From a checkpoint of a small mixture-of-experts model trained on Wikipedia: 7587 steps.
Below are experts of layer 5 (counted from 0) of a mixture-of-experts language model. Rows are named up (a neuron's input weights, with its number) and show model dimensions 0-223. Each number is 500 + 40 x the weight over its row's rms, rounded and kept within 0 to 999. Numbers have three digits each.
Before each expert's rows: a language model's description of what the expert responds to; "gets" lists some tokens that make up at least twice as much of what it gets as of all text. This comes from a sample of Wikipedia text that the model never trained on. Tokens count by the router's weight.

# expert 50
Description: Mid-sentence function words. Line breaks and running-prose words such as for, also, He, United, after, years like (202, plus inner pieces of personal names.
gets: "\n", " for", "an", " also", " He", " in"
up0:452495492515513561435495491599535519463518516536502481508525435520458527483435449470430495456537541560482519498530495485488521533501517481563582442505513569488469486521483481520516537486500593511491516472516497608514442474529584516521527475464529471547442495537553489481522454484511515511471499407525483445460443478515453554513512515532472530406464471447575511484522503542518508502539528530489510507467468522488468520538509442495436534514515490551497523548507423448519522529596525452487448553430550481512515449444551553558534477432488503522461493446608537484464495504451508509483475499512518490532494447523562485476517485471547428484537470467493453546388419589562571517584
up1:456524545516483503457448528522472471498485521521453482521497461501510442509470484485440456518456601523515538513488542435460528503490450476531463452499493546454510510579448547537487556466462521533496555438545519611501456420493519490522526491499530505539459441511545546443481503486486549556481510488558510497615480448540502547482498476484522491543477455514538496500470573501447560490494473520520549482503489544396547488541497470431482576571506497510571494463516469409475534536520516529458532501566506511446569418529452485481580424452536476487468530489512479485472494550498432403496481444500463555535458428568500501519501530472580447557495477521395481498478483558472550497480
up2:464477499487545481511505525529479497428438533549468467521495469510495382512454539471509510495492495509489580556447510600438517560428467514488549509474490521551502434467488408464459579529561513467554546504491463544529463524502556499502476461569558525517485483401523588525463424513529450558425467491442409497496515455534486495523479488512483547490444557522528476512481544574467549472585508507484491502485492438475520544495451497484517497473483434435570452430477480522505500509482482498515528515518514571491531471489469516532496431485514472494461517456588508517461463496459521534481472473457459540485446552594524549507584564468534516500543396491481495557481456535558475472492
up3:514451493553496508467396490504448539474516484530400490532481434502476460558511510531507465491506496513527484486479548458497421455424432517455575452428530495448522468501418501455569468526541548524528536401517491554501508443488525485498574466456442494484504461523500463445528496440444401514510506434516527507495471551506492457501497492446487427498549490521520468497488519512467463543500434482496518521425414603495558527459483527410478433561542449550468472455499566488542489532531457435471536491502516487522555443542497512500479479490509456509541502493511550478485492477457459516544559527508429530460458452488579524503495535537528472514456461500447441462461419498490555444574
up4:486393568468502513460490447482445561456545557570465438546504390541479526525490465512534523554439534518473507521469527586478512492473518490523502530431550487505481535550482475512535505500464578566455531537491568527499438461563561570540539447477464487465486561500526524427519500512544514569493440492483430498545515514505449465425426489591506491493512503500525423520472513507464518504502496487475525503576441542520576500491482465460511503546539502521552495536502495464505532496558521432486610512535487534513507526530501545479509496493527388549491584506508541506491468530502505540583524545426463488508416515492497515476537518495509446581536528433456468444531484562537510472515
up5:536486569565535501485454572523518497501554478510480477508583384458521524496468546520468501565512529478603522537550503531540438477508489550571510466493564531503454483547517491576541540467449516496448495487530493534535445438483542577534507474426452471473506534479493503525474518444439463522485462484542421508530476439550480509512467433500518434398526514460521485498563541554492477518562491438483467480513454486467536467483510560518491465510480464504454505500512476511485503545565537407487545542530501558547538541536494547459552483422510442541508527506537536467551545550479566464498452471483505511419500513604472465492434551495544444538448543579453484514485506501533574503507
up6:450504563451472474451502466486547509428530594563497497544522538540477501497466503534461490511507522499494516474469521597533533539477414498503538501432547512529493457615497484545493546474552518476450492492507500513529427455500574516476445454496421482514462469507501501537490506486452522502515544451586448492495526507577476433424505500444459461499470528524529500533453477511505493392510477492454508517523484499418537546414555515475501482545543476454537470462587444500529508558520500505476533483433549540500527555538531482466546512479503529547505483542512532473482478486451598495516445541453466572457424452539437560444558513504533467518462527489511534452549371526485541522506
up7:536474545497514535498436501464499470566510516601422472546425433510497489483453462440483518558472543488544448489516503489451545507533494511488504471453575577501506459542416493505527522560525541535515540397538472573513495452478537548525448434506580445417497477554494486434548507455486509558521507551472437446586455489503501464458509483433545495445473533420523553486518520545488439451499487542519518596521467525463491497534483442436528459520511501531488515543529486503423530527562545498470577551540490496551502562494489475483500492480526458552523480463515499530504533471497552526562444513447445484490421462467553563499539515427545485538417550474477515470473469511513511495531
up8:396402474502434465489489467551475496532532457523508500556498497526564508602384511492527416530531478441526531470483551513559440494486496519525521500480515460516527541511536473497518559488470510489506547444476489505459476427506492524543550466482538575504458451448513527408459536470480519523476459460488496476481527528473500475447487479571516459537572538477459539508450566459570489424479481477449500468477552536443520504517548584461395455520507452520475529386499494507533481496490508496478485485568529502477530477516473503479539493492540554565434470483489476439489525452502519471568555479466492561490464506537466554568538561559551524563477460557505534519500548560502567534553
up9:445441571521425509502513514580527532488565486579419487530554534488440418559501489473496559497505499533487554537401512423536464534517453527592533446472473534437466466541455494505575602534503550547515578369525496529487389479531533549571509491496481518521470478467490496474510505479458521542502470549505446449518406532492502562457530483505515456509441532518527502545484581502543472472511481522497502530497491494487533525535600473542496489509454530480586501513486507465470517494517576451483538514518477511517500534523460548472522486514534475568471496504482572503443474528471556482509514483500407491479472449540511503456527515518589473551574496500494455476525478502530493513464
up10:435542528470527512497427477467527574498537458505477523515545503529491475458491551452473536454508501403514511544472587567426543520433498475559522534549482538382498526526483498474485491563486517517528477534480517524432488452520517518557450538520526523527538474543486537496494513544421498489436473461533474509411487415448509444544548453564458544415520499546509569527559491517499518424506473552553506544560491526506523562500546460464506500448491524513475473440444514483495534505548565509483513511504531635480533507522497518492512477500491489499485453523470521462501496414468488490571495467416487409516499522448506511507487467397554454449478433591498483476490463555478481509538
up11:481562518502515574482434504491462533449466509542506524508487451486507555483409438469493500502471512502511479481452491512421426544499477394505556456480525547416430516484469526479435513536567512454446518496556544497542479447497555552499505475563493459469479464511593482496519490553551505545442494475419430436473483481565495557496566470426521492528558479439549515451499547485517443516464530483427488525456506498456533521456462508541471541473575439482454537509441490470524514530517472533473494520587480485559453542528526512434532347465542483496433489523504570482435457473448474529523499533539493510449490511579534480480525518455514479472552527544503448516508539489486516489484
up12:427508547490479538434454533446570504485515516514464498582506476550473452582419482565539529522572548521475420583531500467522448481485483473559523458485514558519506518557451520522499533516495552488509572451571536529503461535474539537552544446503529489521513457563591526515472455459457505568507496535544484479533443468496535466464441463439424548510471547420507500531496548485557534525472473477494479462493498514474491537523446449543473524513487530481574489441436500483550504479518514492468501591483549541516501468561451582527480466444492441531463479500517531451454503484590521545498483528469438549482501485481490598490483560537592451455460524587498485517545501554508477469516
up13:498480487497436558482494480578453575522497429534470468529455518463514524444525530506440416516470434411473572471441511491509472484410501506458506481507533486513521520502502554440542530459488533485515462466491514563450506451514532509572478512477563509501526516501485444453574493564519463501456504482484536451492484464526476489447462491434497445458509479496566537420592590533538577423420513562499483535464521524484574562539461481461446425506534443584521487435478551472485504489531497549515527490450523526497501499577491558543510467555472463481578448495540482509513516553466502427496533449501489492481482499547483511510567524512510483557438442514482595487563474465544466530538
up14:482476462433416492466427550526476554425465562473484559560569438542532482444408485456444405475512524485510527537447542473596427555514453480488509505504433492506489536476532469554554581464478502463501528487493522539521449436521534541533548529448520518506563540442470546546452551540588554489479512499526494519530543436480540513541485468482548518503526475512498500535531516554444499544541480536560465471491406499491527509544539468472491478451538476531454527448529492471489465500523518435475569492460502519528501531457553511431539438531528515515437490477478584515475554522497509553551482465477473442522501467471580500503443498557577514505443531532423508470501444492487471476439
up15:431509585515492552454467558571519518518549503491430484567464436562453433523508517519467568507509526491522558480522531474469476539436461517553580440512549490437432554538480474567466534472557484472490542459549459449486500462528529521486508510524537545501456541456505554496537522442566457524549427497426507482519509414548441478514479450489448532479560518473543563386490515508476491502521527494467532449483474527499541534477542474485458474553573485531491443502502448533456516561523505396461554526481455554507529452491474506483460488461507550519483525451564531545419486489486503468597463484467493526487432469521487447449493509484532445542542496516477415526509572475481528547511
up16:502497537544438523527451480476482417481523496549456527497525422479472568482424474513524491541584551505525492548451499546431547497482494499553493451412529532496493470494509540544508475511490527553555482432469488540505488483427509546462475481483502494456501502468477521444506502417514458555532565434560463499454481439453482468471577521464457516466564463537535479471529519486507526506533474478525480520539493483446564525507599458463452492513526513469522595468430482476441534550476528442425524548597473552567561515531489577472470454471476501571547514410575548464447530470502519458465507477462452483521450539493494530525517491449551412525464500517482423517456464471513512557533
up17:542464505520524566479494532479455504479543543508514391500549461550473534483562496537513492471431513484563464463456529520516442478435481462446514514511507582437532538503528564534485501521503535605476445490499528519529487461469508461443523526509469548498463449524536489479416455511488494510421519457528487488469488474554508457461503445498468505464481526541495495519524550459467524544417463468536436498561445465461535552525496537443486475485476412595453456484554521515576486518465499543513564545481482551521551564543447508475588519548446496506550521490484510535484464498509509568471482513509484541521504510536558548435588524509533482611566529508471621513540509440581502518511
up18:426469530480473485433449566469552514494507454502487519478524462525500456458543525498452490452552468491513504448515491492494429473481477545485557470477505541415523485521504456499572509499476499490483494462577463515518503490470543576505492463505531461416484478540447530505492481552491476561542496589544480440580476459493493454518513437490472461502527532454434513525509464394563428463510554458519638551463474518492493551507532497460481453529443491575553455468508434529521489607452511469445521484502504490570547487544535594486537436465510446536530539498564534512498507481511595486499498457488493460521451507561525543549489539493499513478514590478480505563585485485483571522523
up19:459469521537520489445526484463489452517465512531551430502449538497538478471501569510481581561413525480540572474408542497519454473439439458458484505441490449496508510515546497535463568503532580480568534474512490587501456473498515499583487474388466505513512497384531502462472557512491479564516543504486484504437542558470507490474515442564446480513557549528518515472568470486463445564467464451433429439397474483521533547424499516548456547565459523554551529448502473469528509509506513452464506472536562535492525529504535484490455440516521494544404522473508469463478528542505519516471456551458477452489509511538511563450530493576522466506487494477476497485442493525456522525513
up20:529484563487489598474486516514526472485505477498531513501500472427423453533486516433515499574442520499483445470501470490459534518488521503595516521559461492416473477480461489506570494520412595422497546505472455512533507479467530523548480525510509419445543468471542600459515506513446511478494422522515428466499448567494545486507457468460491441547570496554491568560447528474476478550460534583446517533430532494487504503462502477579459537525551454441503492500485467497521563501494494504515478529500537474516473490539488500477490505448490477574477587502543481531433494464500474463556492475500499439565516542448474417547441472561506486525470516518478470594444438427539450487460
up21:433439476490560506460481477545456532445511495588508486527538481485524517496465499558523476533514507526469497489495421484443444545447540524514540548480535504573490526563542526499489514561510526494535522479495449544522486483506507541510483511550538542499549449531582469491509444475464437493483452444470447445507472464611499522516481513514513518473516439497478478465476553506516458526487512518457517567520518521417529530495538462413411543509520487530526597479426514460471537478577515504448477514527452564474509479579511591504476474457483470496485585545542449456473436527503545385531460447464484445518496503589513565460504544430488466479503528567476563554439508562449474513538
up22:463487469376531512484412504467522529463502522500496534516528533473490504450510463530504432489501428472524501467453467448513569549464493543506545496497503465462526445482553493502456513507474534528461498477512506538540488501517499531523430473538508556526535479484541605542487499466522502532461551542483431460481490455559498469524420469463440458456499530557453537555501481533429430515547521561520475475463505454495546551428471472526517548458448538499548483507535502498491510457545597554473521526508426536530527426573522516520530522567461575496483629493515444526487513447527476518458566530426499531525499567435493603516534484515536483466510487453446392485531436518454481490513
up23:484473490481554523471506477471561559470473466544508509475534505481505535436382554479475558488523520530580530529431505503471486506439483429542490525526480525463488468504506455506498567504506501514482538479509422506560494552535501458606527438534475461465420425501492597558432496499419487535529450464438491424519507516503528479485477437418432526492475490478523391483529465423544485516604458459504514493502553495470514564508475464562527555476524449538510524580476557512594531530507565454489465495486454480531481496500520493525512483552490518457532483456515524513483513448464488445437520492479533545533490547552485494483487494423493451409467505443442520465457519541520504436505
up24:513484475469536486450462456491485511480516459472476468473464442517451511524547498523481426466479577502509482529498484469487525554540382470481527506451557518497470512560558542553513483451480487499584500493483457447458503510446517516413509486528556490405489512521540550485526497520513553498518497538503490524564441538416439503572482523576439542548483465476572503488411491472515402568507509538468476514524415561489566524516523486471515454464495426499516505494516467511533574525544451513471495471503382457513501606507452494509435468451531526462414477499517513510548560528489549505506445471475498510465495601495480466562555480484489482529477514484460478558584572559518504486482
up25:534472518472487562514460492511458465532521572464545448485475460502426492468511466470495479447472498486512543455488462497528475551462469469490543528525466495460516492502438479475572586559563518489531517441513474537428514494496518457518561514511533438488467387495501454479392534537525515522420516489568507526453501477541487498577435499405486453503599488473471527465508572481532443558388504533465462463479456480473540546480579442523463433457480534538426536424500478514454456508466520523513511501524458448535509542513539498456459467516509541532459466513480463517532517513429473441443518465509485520513541483520590496512549503547515469451460434442456547488529487398504509563497
up26:525399466549451496506457451437603558425456438525514519525488457489470445435555529499454468537492473521563526430503444450524518507427570486487546544539461468539515497436464492531603517466448561508527435456534511517543492452459519545535498529513576509451445463452466431524502564574515496492498528500495487478506506447562538502495519525572500456433567448397538564488491488488529532462487451571461493526507508504484515555447534558527503500467482497436528483496492479478503464479511527501476521500534503507527545551505541517456536457556459565488505475478478512535500544443442488496486425452544486541486514479517541450489539442486569496584491494538516536530493549423517506523401
up27:473508558520513572458469569507512490478479424515497474530528483511463510551513493520477500535498466518544537530481519562491513507427502469553557525465506558496537477481526524550510453456467580467481556492439462546518479471487535510447559488458506502379456442563558559522575522430424511558466526537521459430472473508581501549469459434509506450537570559458493466523505467515477504534481582505456492539515519521460509543492502455550527536514486498528519466581476521415557566506555539499508522524555520503488546517566478521403519502434523524543496535420580483455418486489548559479506534425488509508464465469421558472512410515530457520525466556569505492517480521492514520460523
up28:431481545496527467480453452494483465493511545562454392532561505484488478452514412490484504484490493596549550497463492583530520496435466464474590453430517552489475532512496515531558535567473499492510539524517493544470455507445513485606476456533518489458467527484537492492490434497477548525520479489567445478473518495505513470453498478473432502467497569463532532564528482534484539466515486520435471505536476549477591514490475499525414504473500450555538521535570494428467484493486591481440574544486467558515523525580491524469476481500481513605495471391536475471463475456499527480485463439511516490451473498520524529449573543478510442519460580541478499477504487547526480513611
up29:519466510512465581489396512554488459452516457505497556563546487522513528528421520480433470538468480506544531491501529514518468511445516546507522492470536547476503549542439478541504559473520569524520490464539514517548469561539518549515428444559443512516419491483563503514501499447555469546509526470554491526607470493478380476425563435477505476484514528502520481506552431518522460466550445486511481564517435571453525521476542540551425495508594458506460505556494470471532529564526518394452554522522460517498522548503488578473483540471458506533484542463531549547490507498530552528543507466430456437534471524531471490497476488487494535462457462456471461490560488545499537535584